python train.py --d_model=224 --d_shared_expert=0 --activation="gelu" --moe_layers=[0, 1, 2, 3, 4, 5, 6, 7] --normalize_top_k=false --balance_loss=0.0129 --balance_bias=false --norm_eps=1e-06 --batch_tokens=131072 --seq_len=512 --train_tokens=508100000 --steps=3877
Below are experts of layer 3 (counted from 0) of a mixture-of-experts language model. Rows are named router (the router's row for the expert), up (a neuron's input weights, with its number), down (a neuron's output weights, with its number) and show model dimensions 0-223. Each number is 128 + 32 x the weight over its row's rms, rounded and kept within 0 to 255. Numbers have three digits each.
After each expert's rows: a language model's description of what the expert responds to; "comes after" lists some tokens at least twice as common just before its tokens as in all text. This comes from a sample of Wikipedia text that the model never trained on. Tokens count by the router's weight.

# expert 14
router:179153110084071096119165118113113149191143116151145083141139098095097177139082126139101140079158102144092117110104083118109127118145050138106162137079121150225199085138074118114158129109143117168091104162162079116141183120146139116146100096106167105128145114147154043136133132095110168077122185137141080126165114103165110197110154111108140142082140117167129122146166189168112116114100084178118182208119109150088160145193112122166173164157148190139163139162130089126129128104128113078103104116124100063161066133122181173111119061186140107073137098160150118185142120082101090147127113137105157152075183096146146090178112163118095148127118137103137137130158131099150153136140
up0:147131160145132081106143105127104129098091140061111073112122156150101095105105182108111147104147125099131128122107202123119154111105118136089111140124043175198172085144139141177104129144088109153084129123139147115154099135161189143060119125155151110193199154148121093123148158128106146128159147170091181137120069172088113158136136103090144090134072092157085126134131127153169135107144126139124122093120076072159109154073175162126084137134141121128136128165058139121161082104124144141133105087145163106147096109144134173040122075178163119076074104139140092151233079176075167070112104140200112117139125144078107100148100066143183123144081110131131122156151162127136091147101
down0:115140088095180151125127121132128110154136123175117173104125052087135188147163103119110077107113162183077161160127086195114127167152121120120126149098210145124129141137105140129143166088165127130147140119152083146095137115123070128216186156122167154093079138151135173124103086114174071145121075130133100120135153066118143112131118125128121148131144116105143144122090146105109135155111101150143149165129141147107147073177091122116147125061132152119174113105231096175088118139105108110107159140118057176108130128110167116170175160079122164197150131108098162125089141059155053212156140131093102147056141166132117114144196150100076124099147105151137120103101087166094177102171
Description: Later words of proper names for places and institutions, such as States after United, City, County, University, International, Pacific, Lanka.
comes after: " the", " United", ",", " New", " of", " South"

# expert 61
router:148135189121077089137102177151177154170127107147135118111114105112078177148160091128149190125166097113127137107113116124137120125085113072129153072102131149155164093114127180119105127152177135094144111151183089072107163100131154100155136143053194133122117179051173124124160131113085136137141120139103108116178079109123126114110168149142148079126143134103146134189211088104110097121154120113080089174156102129087191129181084149121114061153152212138129112099101150131086102147153109148079151172137100129149149169113133149085169099100128126122162126093155118184170090123133101150083144190143107110109095159154120053159128082117115096111075108142174091099188189184130191114168
up3:133140146147086169162111097067148117123105124072118201147126144077118194175160150112140096106162138138117124095151127117123140076091164080162161112146080144123102183170164121130099130081130095066113155102106101145036131114093090105088168105153128114160099129185126168129110160100109122164152139106135088061183125124129125070105125072092164130151122102207169126124116150153193121085152100156134114155138099105101132147082103051122121127092137125093086117049160124129101082101149109112159137083189108115061084151119143169131123082189142123106164182174149113136103183125150147119166119153118125085145124122108117124102083085116183146132112138171048103176126139124175138057145
down3:150118049188155129096131163126126131135131157131146111167129093115147105091128094155092190134219091114129125078136116183128137110165166157163058136160142145097126134114127119084127152140154136156164055151119171139178161096107111136096157162110136170106111191118176092118130082132160141124106095091166135178115166137119150078094114167194135157105069159025125105141108148142107094147136083139145099155122156096164171100161129092110192144170133141133137131201159110098231131127102201120113100092129173147121175176163147066124118115138084144149139063152097093164181101144124104151145097116096150173152104147116139152174132086128127088103150125091132156175145157112083135139180
Description: Mid-word pieces and capitalized name parts in names, awards and sports tables, such as Su-pp-orting, so-cc-er, Cy-pr-us, Dream.
comes after: " |", " the", " su", " (", ":", " Su"

# expert 9
router:141164147173133153090209076076107196108099182131168158157104143120129169179126064146154129156158096124110155147087124156193153155161172114131156129151086136117127126157153131175124147109107101143156141131121115231108112162115089119135145146140119124034113179106148123108152097178119140126100158186181180193130155130200103124132144036096148126176093181117170150155145106090143109134163082116112125117136104137168118124105182091149158134129072037116119156087096085133096153099139178109074131161153114149141116097149122142148165105130128203132148129153144088088121108174101094150124112106188124167199153130115129155126174103095110170172150150082141149149118160102106124103131
up2:171109141165103136156133134202111149202158123106135088095166179119163160164142125101126158122128135116145135138129132121151115076098099188190185133153143113064152209136207090135181063096142178130106159129191159108108111152166173133112189139137128115069163161152117122104159087139146100137126103101149057155122107098147090122129074149139128126195158058098097091170139130112113094107153072156093131104181143109170126084119069127120133129108221140115146109116087133181088129078085156130114096156134159149150150089089165090115123125069109105138129117091153171124183164127098109115117155130039105146194140153113166130051143133167115129111138143153102133097132126114152158149142
down2:171098126103098148139144124099095118073118147092105113118098168078134136079185122213098122138176147130075133087132161151104115101162130141102109142125154099195098130107117134147163167137082025094160141126116123095227124117093104121167107040139138138098142094084146190114093164109118076087154167082119199133126126150096145161106137173140165154125080132145102094144141128162174171128124164085127107128085128178108119173142145139142124167144083124206135152097127145076168122169139127090170120101118119133062165111113033134152093114150145144105111141134164101109087099133154138144125100144162150153145144070128091105176155162132064172130148046101157095136151165147125117128176
Description: Prepositions and particles right after a verb or noun, introducing a phrase: with, at, for, under, after, into, up.
comes after: "ed", ",", "s", " to", "d", "ing"

# expert 28
router:142140145159111103144089152111145124185146169094061116147138115145106109119068149108146149111130124131055096180093152110109216145128144091133106139076104120142146064136129144172160133139108116138104113185106115128116150112174157103187157122134112105104125103123077174117184095122080095067103131147193118139069136174089190131140166170154155148097130013133121188140068173144137095142142114125119119142166178178142128149118092164107146148139085125144174138163152083142151068108154124096144146129157100099095153151122176139121178114109109146079122188153123140110206156115133153207141201172115165129138157115114124132134113209151124117082121104130120169106064145153130125124049
up0:119147144151180141158096102138135117131142129184069150145121097124118216121118175137074101080157118092169118123145113189108151213137171139154110112096128172131151152168134103086154178064097112117145169088156127116133128093146142146143125094069157131121152152110127109092152104149085124126194173200127182201151168144124165126095072196164128131133092079130075133174148130166127100103109104151085123124176091082119147120081127134045137087127163188131138145127142149144154146189048105107119126146153180092195172118084092118130139134114147159133194158117166098139125107145076174088142079138145124129083128148122154145113085105134147141148065171174099129123166077076131145111117
down0:072154113087117087179129154156123140158105137166154112130132134133158129166129112158108119113128180151126144118132163134114118090136083149120130125120147122143130154173184114105090117121073109117085133123087119155156118144137076105121134209144132097129131186135162124116146129185131096139111138099116138132118090110115091158129114021122107210176093182134149097108156131134132139174119116120135086058074150130161177108111175111180169115122088130089111115184095113127163169095122132132118113120113146126110071202142169106248115164143082158186094062100094079149133126110199108177118214153146143135149101099099077135192169118097083154097169092129175152122065161116176115113141
Description: First pieces of words, often capitalized names or titles after the, of or a comma, such as U, St, Par, War, General.
comes after: " the", ",", " of", ":", " and", " a"

# expert 24
router:141152163162132075077099177118079109058087185112154168168190095144112187096122166122195177144167097137127142107154177123154091147155123117177107115086129092103069074105121109142178163177148088136083132127101158102109123134110134167197116131127097141149102096144074178104088114133125147163108164117086157119205103132145102135093119149143136161135102157127087150127141107153185077068161178084105157138084127089139108117158100141095143111127159103104158164127120151079132129138118107191139117144139174158153213104139016159157165124152131091134165149109125159143127104194162144124092151128080094110147153121212113148115106112138169187113152138142126095177168157096136157126145
up2:134122160132178099096106159118134147147135166088183107122155152075093164134118112131128122155141106113130107147190113091152160041100184148140132045134098103120136157122152143140070103109149156099099176167079112143123122121119165082140185103094124164082117079123104136109121161136169110123083123106139043198151157180158103138132071109148127145087095083162143109159203131145083146133128062141126171180092122124182175120179107179099104144113206080191106147090141131094124120146133056122095154138150168138171108087100122133107188131141194101102100110131143148124098182130071124110105183139116110062151091147092150127136086102159171170127131109098157107109080138142165076136154
down2:136148112118088154125105102128116090162132115120130131165088089135116114083105145171107118098104187157146147144142205174127090160114083091099125166171094114090128133094152127091106113134107200035076148103115155144135148154084088152130094110163174120117156195148106100140153081112186124117144130086088183175114115153159127147112133142182135119198097135097109192114104182161164147138107133160115129176104110171096062114148097130134119104102104146070185115139109063189111129125113148120163102087126106122146186130114157103150078150179066174138170203088122183129202144129115086140175148141066159136155178132192130144081162184109155097118086108154111149118099118129132143120170
Description: Articles and possessives opening a noun phrase after prepositions or verbs, such as the, his, its, their, often before first, own.
comes after: " of", " to", " for", " in", " with", " and"

# expert 41
router:116116144097132149120150084147073136065138127080202072116144153156128087088106195130131152151115137137145162106097091100154121173138126133179134126159142104124125118182149153150123082143196142138148099116193152074152153153135147060208130115082108136128166133138125146167138090156121105133158099062148102134097138086095129127154142123076060150121179128129126191154126131115126086104076099150114075082118136127204118097120184154113184160088043147191158120116189153099150095127088142130127157145079186131106146096117110151080112098149061138145094106186102134081162181147136078124152139139042105135111094120137171116103146116116172100106147188111139156117191114153119143098162
up2:085095152137134096130084147092144165130152047081133182150132159139088112168156147114137113167068119139202172125197092085124171138117105156155096159160138178144101101139109167190105103171100193103130100165115104142102061120094180062152137127140144124130198134095121058181124134143125104110098063096138092129105073115129129158162171101138123180088178136105172137095124151141120131187098182091171120130120164092161105105155128142065156133072142131156135125123110136151176097144141120101127165118141169073111067132181069114089117141146103137116112101121106104113106089132109108163077114129134117028164151103152127085145096135213098080174115131107123128102102087110117157140114
down2:139157103086063131087191064133135129128120160193100106093161114165172084141121094121080171055152125120117105149077147164145096132154139081080114140131158140093139164138113075122161121063102071127173174103128057142155139092133162162091121146092140172095143164106163148114113136115158142141140092140095146140176170141120069164158151155115154041183100124190025170203140126068147103145119060142119160129126102173122154148116136133168139122166161145129186112108144095154062128106102138118102089122109089122139159149091124075180145134194102126154126178126155149134195127146102108151151120122160094196094109094134117170142138119107117131113096137084169165141157150138135096119151
Description: Function words such as is after a bio name, who, he, she, it, number words one, two, three, and possessive apostrophe-s.
comes after: "'", ")", " Women", "’", " People", " that"

# expert 13
router:153106121167149149090117163106165111140182053085067112067152071180111101105126132123166146186181158164153129073120084048113142115112087125107135117132157123129102146137148149124130168124128110138103142089115151114053117073050082112157092170127158099118093085145132125149145150156192083090134099082109117084161115093092185118134118166102148083102130165175152139112098100075162080163100099128194105205169109077062145124119139147111153066154075125170078114153137104141130149152092102131121095173119083105108104113155140071076103124086168115126142134134138141155101127169095138164148110181141089125075188126119134140116139111112126157180182127071136147152117145131058105142100
up0:188090128154129133111137163098050144070151113146129115118112080160149145127125128077109130157119080150084140136059115133089175132082118175061112170161095117135113074132160157097133113104110164182101118172134128133115074086114118106125076127092162097188167112101156155148120103141084140199143142128144152077148106159155202145130086132129080130141104160078086151153096101077169112105126159156173123144113102118104131099055113151116152106170016098184158123180166116141190092145076144091148115116143143082103140138133112158108126126161151165081123117168158133194154082181130143128146116107153103131162152103122193167181155144153172121148101143211126166090155138117170144149109
down0:118153172077165148154134108137190081206128171116156105079133123087149140179118088151130159100174156105143134176134143152119145129128122143166143128144199156114107148143148097113075145106106169144113144152152093134131135135135132125126137144118089130136136146115146128094157129117142194104121185093102115171160150086158086124155141116130163064097178129210168142151149143197105193137118132106057178093155116140090072190169176089065146134108153155108161174083110127079075146093204125142116161117085118167174162111136166124129169107094154103161119166102129112061109161096179091136113109130088155109076084152177062149088107100126085117103067130131123076163113105135076182125166
Description: Digit pieces in numbers, mostly years and ranges like 1824–1825, 1644, and tabular scores, dates and figures.
comes after: "–", " (", ".", ",", "19", ":"

# expert 45
router:154078162138154084108190115144139144090130143051111073131143136107108126123175135119118145113144132118128139095140140157187140102159158103090173072115110155069156151097186171131158149154138062103103177161162139135142088111137139106163151111144179157094156121165113204084131146122165109121141153151123120146137182029131142110137150170139100110119075165150110178122116149113156158128141093119124143107135157092125063166093149093130104060181104135184175140151152106148073120141107145155167103095089150134096114144117184136138049153096154177179117119082099104202126134164101143146153123133122193155102103100085121141132104118128095143058217029095078136137083141150133110138131
up0:113180112143097115148096168143141203078124162163131118115128118124062144173068089164116051131069146100148134159101123105120135106098131142169097157125119124134160093166177104185123102082125102096065122087127143112149181139127118082143155101150155153160112138149146115089104161168155168133169162144132170134075140119131186155129130132162049118129150170120134143112177160096139214162095072132062149124099102104103199122108082080080176143172174048111130096114109131141125086119059112201171132159144058095135077106133145113112150109122149157152146077081131083160101096130080118098162141120088109095143152084103098134130110116083141143091104127104118162146179064149146117155138
down0:190105125102169115179072146153135137185093107181128130140147124122130096151124099112123122127146133105149085075152128137157121091158104090144111161181059115157086141183154145103157096080113148147116107088099078117093163120178154141106127149092099030081093143079100101114124181131127095131153126134090156125148073089134179135142111128096127194173143103162133110072116122073097154084063160105175090119159140140173109084129178144113099104110139063186110118134137119123168096128117164110164117154097142167140140175189146104152105167110108058156149088162161102084127150122192109093137177146102080168144150200084077107165110119189155125115150102174128087134101118105168124169185
Description: The preposition on after verbs or nouns, plus between, before and digits inside numbers, tables, dates and scores.
comes after: ".", " based", "–", " released", "{", " went"

# expert 36
router:131129167099145144051120138151170136130161086145101105128168080104092191219118111158125113063078079083113117112186174123164172190082113170132148112137201105194167134151197118130097130146156133129136157176093137188061141151082130132168139077140144143107182189122092138127143110103114139057119142121139108132147164102113118190122176145155151143110128110141186062150103170164121179109184164050161156085087098173130152127112128159053111143164122089119145099210144150129113131084147129118119157149162123161171130146135143134101153132153095117105115101158117096109147131116114141103191146121086148081099096130131175100124163161072138140178141109152130103127164125139126083116148
up63:108186100150076161096228058085177068088127113112097156205142158170130132105151145114150125131156156136103128175149096196120121086082121091176110128139103184088115143121080106154118132126103117117106124108110145141113143089110109152138182098169096142136164173190091159127174118171080103097141134128131163141141132128136127111103159118172138179142130067078136101177154065146134049185137215143145090142119152127123177142118091103127175087075145173122098110109131144147137057056191162088119091117164117135105190149171177125140085133136124093181101141123114080131124146128148080176134139106144149122139125075128113161132168112145150111157137096121200119096093133142169105150132
down63:178152164114199103167034157137117122155074147171147153042044105091146127107114129106142142139110110125154147114090152179102156143130161113093108125137103086089151175163181125140155121108148181113115086186150115113127184135099081116141062181168111107126103062090077130143103141112125150164143112191124104142103113140121115160116120116095124115098083199120097129073140108086115161118167096119095173127112107155123073142132176162117144125135107137071098138134132134156103140168110137130150115108071127188108104107150066088104091136131109210109189091123157166119158136138137106094151126121106117067134126160106152120150076144063023101125092176129113139114153178135073161117100
Description: First fragment of a longer word or name, usually capitalized, such as Ad-min-istration, Mol-lusca, Am-phibious, vac-ated, Di-ocese.
comes after: " the", "-", " of", ":", " in", " and"

# expert 60
router:136124137117103164134080155123131113111103093084107128132137134147149091166110101125112157120070144103101094131089150101139142150057141137143140129129141088084136113129118139161089083162154171163144099095108093138077087095104096145123125159078129139111156123125067101152148055109140059084126160121092089084171146139116188076096178134109164069156162168140133221087107114110124043124081079121113204149148087092144111172127139124104148051099137099152088135098125098180122164090107109136175085129135153090118154141173165121161112109101126193140107160149185163145055070170079117163102100140137082149106124088106068117152177142152157089075135111111104112176091108162098151174099
up0:135115112174109116138133109080141122107113149090114111138164117129099121127120120102119180136124069119150183136119099135131101138128177115152106132163078247146085143143145127126099161123109124121127184069121127146145089148144129088119108103158115114108077180106191102133132119137102157117132154123139189179158157150119129115117127113153112074137112139101133184055129155109118228081075145224090123119122096160116160149134114085097157153151151167113138123191083137143131141095117113129113133136182115104158156184093166122148140148105162176094209175163187144092144104141124201182144091131135064124190126158141130157149051147120198127159051119141085194109167136107135119101105
down0:102185132129133124165173130164127112091169155107119161112104136092081183109152160113123160131180124180142166138150123167161127096134116097169133134092154104144131100097099113118123123157150099111110164199155145107131202090142136140148165149182100132128122105163149224080083141097158106136188122159106119087104089066102134120142106133143118181087111106145105106109117117129179105149122124112152119145082132122130140070097096113144010137156108135051095167118175103099089135144160141129157157122060126148054150113183132081123094081132194105075098085092088059118113156071172113146151186161124136113082162169147135078128147168111072140100180113064128145109115107102134117156164
Description: Small standalone numbers in tables, scores, statistics and model names, such as 4–8, CSS 2.1, Eurasiasat 1, 9.0 billion.
comes after: " |", ";", "|", ":", "N", " ("

# expert 51
router:123121090119099134127096097184166124178148102135085091173078093158087173148151100106140061144142123148155145156118138054167140107166180081128145157122137061173183120199107119150148106083132124069148112187139097176108160122086182166143193137114116101050075095135114097173095200108104133071156117084147117135129135126105139118155145158123156083136137097129115138085111123142139096079109127117183139170100142081162122144138155107127129116170164097111129179164109155143187140129083196090020152060108155180148134111112109117166103139173091111132122127147132158157133128113092146047124134131127094122146112158130109164121111144091080174129116102127131202070146129139181126138109
up0:126124151132161167189108177107143192156141161076070146146173120148155120104094118059162167145117117157105135123135111165132228146151123138126122140153135166127119086173179187152085151073154053143117166136169149067118097129108156074173113130135146130136122104126132083129166056100111156123162152090123160138171084112113140158122129141182138122147106091130137112118153137129136182088151112121072119130088137130089086105111127122142130139145142054090068118142074094132146108134094104207088153108171158047159128146100068141064128085126171123124142161132146091130176075113087150153111060150206145125119117135150178136144114129118148176146090141095052126122196105102128153133173
down0:114115146095171120102174149136104124109098127150120174122143109106090138085105173158137082118105206118137089100119127138121109126146098132186134113064204129162099095133125061082157162131132181158129139184110122117154126141195067112132120184170169169082111101103098172082101153150150069154106085185112130092089150138166130105138193118094100227166149167161107153154109142074088116179166116087171136091128166140163120143140185087177092133084097152126151200092148104154114134111145100121198091101146095181125095197156152174139179184106151090116126073097126124142109149131150119117145129159145141119120162169171099159148159146131143102141150154157169119164110147117144061099132
Description: Opening pieces of words and names after the, a or a quote, such as g, f, att, conce, Gra, as in attorneys, gig.
comes after: " the", " a", " The", " and", " \"", " to"

# expert 49
router:047071066151099119197093152118131127117112117165110129082147133132087101145184180137152100154138169090173145104101153110109169161083165179133117137079133108180079083182167121174215101130144162170164116159130155103094101087157046103061143181097171123146158091160124141122151077103118100076145090170096089130162128101135138171159141158083142163103125146115140122119137117101123062155155117139112110140177109123183181067112145122215126130131130097147167144130147199133109139142135142116161106064122120118145173101126167139132111176136130125145077095154118172148105124071132150067100141152146151129142134098119134100117107119134141129163107073100097088050110162068127098107163
up0:165098124141144158113155141105187176159179127162107115154135150138114111131142157084155147138131116091063132103131158135106139160164128099156144122110105175181094061131144126090104113157121079104084125145138127086107130185131078138116093156088123114098062119116165099138079062111148170188083150191151135158153130146127141169117133092132134138102067105166120073111177096110133134111127165176130109104111135145148206012125123160112149190123154139167077149138100148083116151087095125105054123132138176127113152098125120129137164115154220160110215139177118134173111150132067097136138114121168119128165105123180175096122109124123220127142068169170120141140163072114157122104109
down0:086135147133118065111143171204068187124175135124126192106111098077113119142149119121131100147098125108174108136083148112208102102142121123160153098119151125096171210065116134136100166143170146155176130172127122152133141116169228125153119094123082184143110081145151120149127172136127132146163087105208163121146130154120126155102111105138079100196163128126121171056096147151107118129081091118155105173098144122131087087087177097160112099136080102154115112173138103157114164137135104171141103178080101125094127177097155117093178131080149123142129112107088064133104082088115133188133142173059136143087157173107155130132123154133073136106152131131141124134166121145152090225120
Description: Line breaks ending table rows and infobox or list lines, such as after Genus: Alligator or a row's closing pipe.
comes after: " |", "|", ")", "=", ".", " information"

# expert 52
router:171082145114099139042182094137106150155098165102124159101135137103092153156153104103150139112139104136085185155133068156180139153191138128094142048180162062176182108092116132152116184106121077055125135118136110119155019060161109127115089084146165144148122124153144131143155088113121080161160117127134088096188103123132159122091152155114188147136151123110129063148123108111188161131107122083065173153104150138125127139120114139130083136147072079092112090074099097105139123156131121094094153151171084124151164095069084102173100173097133109143124051131130136122103128077127086103071171109130151115138123107123128139197148104126129097082147143073083168112107130116119132144140
up2:121082118133182154130148133113051086118151141123096119149170125104045146151132151106142143130111200072161120148124071054139147130137196130183057096101159136145179188155112130120124137098105167133165147127116115142165178090134159061116173102143134128172148169154113105053084183131122139169140107112144154143129150111165112175100169139114150130086160114148172153110185136123104131141178094151180109141087059083132093120115153158127113099136140123176138171113129092127138173143166100095142173125105123161130101074133150130109151165154175047160132155160060178147102210126144111103129101107161209099181128113166113135151123123104147170100127074080132135087147083153149092154122
down2:166121129100128116123079105130132168121157100133127159115142135121191145126177101079087091110151142110127173128096184108103116084110060133182131106097072112127042128103183088062155155093160149099087123095151115162114103126120120130143158117166121132077160097090168102171161131148107143088110048125127108167112122103081077118140067141148072099115085104168123197170111153138100130079117121117111137126130140120183063146132093144018135146114151147114070090110156122146136058188158189125092160158181163140102110143078164159149179122118167140118120191120131104136104103150097119123088132143119102092129123076101128169108110081158058110033164137152150145155129148155126119116149
Description: Location and time prepositions in, at, on, during, from, and the article the after them, especially born in Vienna, died in 1999.
comes after: " in", " of", " at", " on", " during", "s"

# expert 48
router:045155103080149129099157164156148082171134108131104085127164101141118121095128162177116157114121137164166204124169118114164133146157108094151150107165118093116107077115178172152141156107040155115084119085083105110061121124135115130098110120068149155075077102124136115098132164190190104146128086120153123134133152129112141175120161165108128154069136133143170109167113142077081094173083117135126092177108107121136174139135040170136159065119128140215128103147196123192081156150134169112152113111101104085131111109122153125077129122130145061128067108110157139135138086120069183153096142181147099155110181134145135105129128154121116126120141152104109163183153105091138104086209
up0:162141124108146106129171110133133127095094166095145055091112145055134132072181154146139170149161100146164131242112164110089104126119118141134132145103092096161191101134124111115139157171145171143097118084116119181093124096124172133135146130144127022109118117083141095168161144164112104135173129175152145196162199120114185141150105104127130141149146139111113151124090162133104134142125089173108161071168177067117104162111160095113136150179095101115074166178185165108189129216091139159165127150121144119160153108126103149162150120174202162048088111099131120123154143120159165183114113094138126123136101170188123147127136099068142114128110180114127108110152170108137137085115
down0:099098158140117143128180114143147111153106111150177155109067120113139116111119129103143135106158111158124082093112088180151156150157191131117142195107196134146138147121109157094172137081134115123112109155150195078202144140170103153151077110124143182208124141147085155143158112082200157101133132065154178114081194111097171138152133058150112104176144166139127156088127093139112145150101146135131108096159142190084087117144151149071086155125144131084094189114070128124029150116142120141069106174106149118157135090154123078064139118121148135103070193160095130135147087139114109082151141151108142107131143173149110116127153141143125105145179184133141145053128069104150092080144
Description: Four-digit years and year fragments in dates, ranges and seasons, such as 2013, 2019–20, in 1889, 18-61.
comes after: ",", " in", " (", "19", "–", "|"

# expert 40
router:139148173052142060087094185086151152191183135121083127072163127176153078187074115137174112142172125165152137139148133115124129116077113110146141101135120106102124163134153148139102119149139102187140154138110119186107107058153123113115143127137168187203185180163143120167149170122205072103165069130111208109170112106144086136128110151078171082115082098168096119097112139151139126129093138090103146149062047123119106180097122142102106105147137186136151103112126152109139096128173160149139160099171148168111132109098117111163116110140171123122160111130106121159146130157155104165120207133177122150109110118072132101090129099063165148162149121109157069190089150114134104147140
up0:081115078168146124127159108133133122166125115148084192136097115176087109091150119133172117065124114145140098146062137162112186129134116116199120131125082130142140073143203173116149122171045099140135119178183122172075168136113093137109167090172128133140154038130109143106155167087145181146094116118150150152108102102129127200150121103081174179124099116123129043137129092119094144133149104125117103120137153102154140142098122091082101087149161127135109108148123118144127121149083215114118142181099160138125139116109116209102132087137131120181153122170120122162118156138097192168114098172137167096214178163121108161132063150100161097148085160098110170129140134072175169095134
down0:164161152124156146133109140166122155131092163153158112140124151142176126134095144072119036099186132129181169112153123156169038128119100151117136117128144104064129141124112114176108086109157174107149138136136145090071172151142165117141143198071143146103159163147094164126099129105112106116146226125143099157119151085121152090098141151204059166111115146148125188142129114137114119153119131135161141088108112108121119137175158145161177138114057153117184100132071168128112163114194110106106100098136046122031114169170193074129132102125114090155168174132137114129174100116176083164134179122142113157159116183111107159153137115104144132144142152102076179074149110144082128156145
Description: Colons after infobox field names such as Born, Website, Transmission, en dashes in year and score ranges, and digits in coordinates and percentages.
comes after: "-", "′", "–", " 1", " 3", " Born"

# expert 46
router:110103119146060124111152188189147151112155120087129108148079105086130103101085077085097104148076184137071072174097167112105147143117064092124146138129155199149096119137184134127108089153066103076107129141114131148106138184109156151119125127117094102128099087114134085150126115139132099068078196118148081161161115129120194185163168106115148108112188137101149114121090127137106121159133156122078104111110127150173098124120149119097153174130181193160103113180155133147134111197164088101053138127107134124213132131111115151149140120170102102131101058130126147177145057132106126163141153126123104097133133131161097127065146133095133130188176107162104093156147194147198182144104
up0:216117118150149113125136136092104152164127132129138137112193115092175141167148135120094141103118148203130143069172154128149190109115131108178116162184108115160113158066142193145118149098102091153150117172115174079141207098138145136121111118137105109158149163148191141089105124055139139158101108184099113128189104156095152142117077160121139121128093148132089071106184135103155120072139129126158193188115172051119145122111126174119135144082188119120147094110115122090118075098108122121061158104136154073131099153050168148179159114142116132095145149127113056113119098119104174150128102082162170111138116162137134159139074166079119126120067161150114121188164087164131093135087
down0:208120086132156107104157093136093162100116128179100163107147143130131137183151121167119109106112091189107184071129160164180086138103160151158128092138148067166150084179186093113138157132133122122148061141133127128148081093098099133168156192162083163087088161139124164145149114138152131102143111090093101113151122085138115116119111095175091071176144165117102108105128094052195142114173127100097105081126117117132129156133120130184111121164161168110153129104197115146106090084138174108138128168085053134078081074099142081138209143054144144143158109100140129125152106121152156126158142124049125155166106129147146137142144118103155132104139052128155151120084065096173079121169
Description: Given names and surname starts in running text or lists of people, such as John, George, Brian, Richard, Mac, McK.
comes after: ",", " |", " by", ":", " and", " John"

# expert 39
router:122122096157115105142096130152094128107130099076123130122082128132162110123181120124102077118123130138093103117214055152115131135104138199177136144115141120056182090144148158092132114190110194153133134163177168131098150174157191141133118158112144110128171083144107076167155133135073132145163139133091082119114076104094160115126105143073113122066101169162078040093161141136175151115141143137152151193123143146152108150168098109109164039123174083131109156106121108159111114146165116043095153194118134134156152108128171042125156154130178155142092126203105135167128128145156129176163164122146109124096103108157091100123133095116164111148117093154104101191078142090116174113121
up3:081107127135099116078174105068166096135103099162206191175145126125081141083134135136092113115203134117140104071150153144111119135135104130180142143107100145208116141135103104084120130130106170180120096098063069141104087113148083220128127132072110095135157131116110132134148168205157162091120139135105117147120098133097138145121115146103063151148155164170159115109082178156092122121096155144153148137160102119175109114178129158099067074145122116155171106104111129140122131125189160123095114140138127107126153125144151133088113079125124121141091174163129167183049071111189089123160159122165191163177080056081131135146149125094074087142130103190129095130160123080160162141138
down3:114159079133180117141136122139074142106161111105109137125136097091140130146096118179138117106151211143114132103117155132082086161144074097112145094137128103081155181085071121096106150156107066144112104151130095108078189101128109188114069141157177123127117138078157106144127052119152122153145095097106215173179097135175148120179130134151088176109179179175185138127097112123178128115194114143117163068046105121111127090134136142084178155146148158142153131162187090097126170123111163165131127124153118164176119128161128192137129095098094100178108088128175142163151144127092132124143146133174127165133069142152130109151114061183151137157144090102150155101089151125186148203105
Description: Full stops, question and exclamation marks, and paragraph breaks closing sentences or headings, plus initial periods and closing parentheses.
comes after: ".", "=", " =", "s", "\"", ")"

# expert 18
router:172167104151152117146106129104086128134137113103120112103177108145105100068116186133145142073115124138161139164092143201152088110098189113125150128180138169123118068119110085136117133165111074093102067091107143122098187090183141163054143089070143152109125104076072148146176177122125132181149108131165145066130083146173067139151113101136170183084120169103108123096102128136100113145158099105159157130129152153072158130105140110078143164108125114109099146100096139068151154112118155129106117077139196132124146166146086171085148185101094192172141086136137163103072136152141080103123088073128101140124122178116121107114148120162082136126164105151050186086093117100175197109117
up2:122096146170082133196106132193144128135087076085098117101152179144169072110172059121138098107170134149132152184098107131150173110099116157125121113185150164140120163167121134098159091140112135129099209125094148094134164131137170149152119104152135108023144117139066109142185157122114103082130139104137095116119152139105138152099137083141142178148193090095137111168128126161185120160115109080141101085134122120134172108091091110090073071107177136096129145139170095179094152122101126119120166108202138154130141057154138067109067081112174172147128095091124107075098175147136142097088157158166138190125089158122139128113124129166142180160070112147132175143155165136088096169171
down2:147142131159163099142175079114114145139123103103182147121100173101105098108142133122106144160134151159088170117116199141098154156136070130128131113043056115137112066176157123124167113178152166128046066092136125110162100071093067105105101143125076146133221109111151103084117086062091128137096123128103127087123084128080129077113132124154095081187056146149172141136090130140080093180115135188098062176125101123137063121156165110163144087144075156123122096117116118156137111127147176139152095147115085154085148147090091168097107150178119134162116132154131134103098099131124121147170121058083114120085145091165142108134174136111103136138126127103107141153134120097150177039143
Description: Clause-introducing words such as that, which, whom, where and although after commas or verbs, plus scattered mid-word pieces like pe-op-le.
comes after: ",", " (", " was", " announced", " is", " said"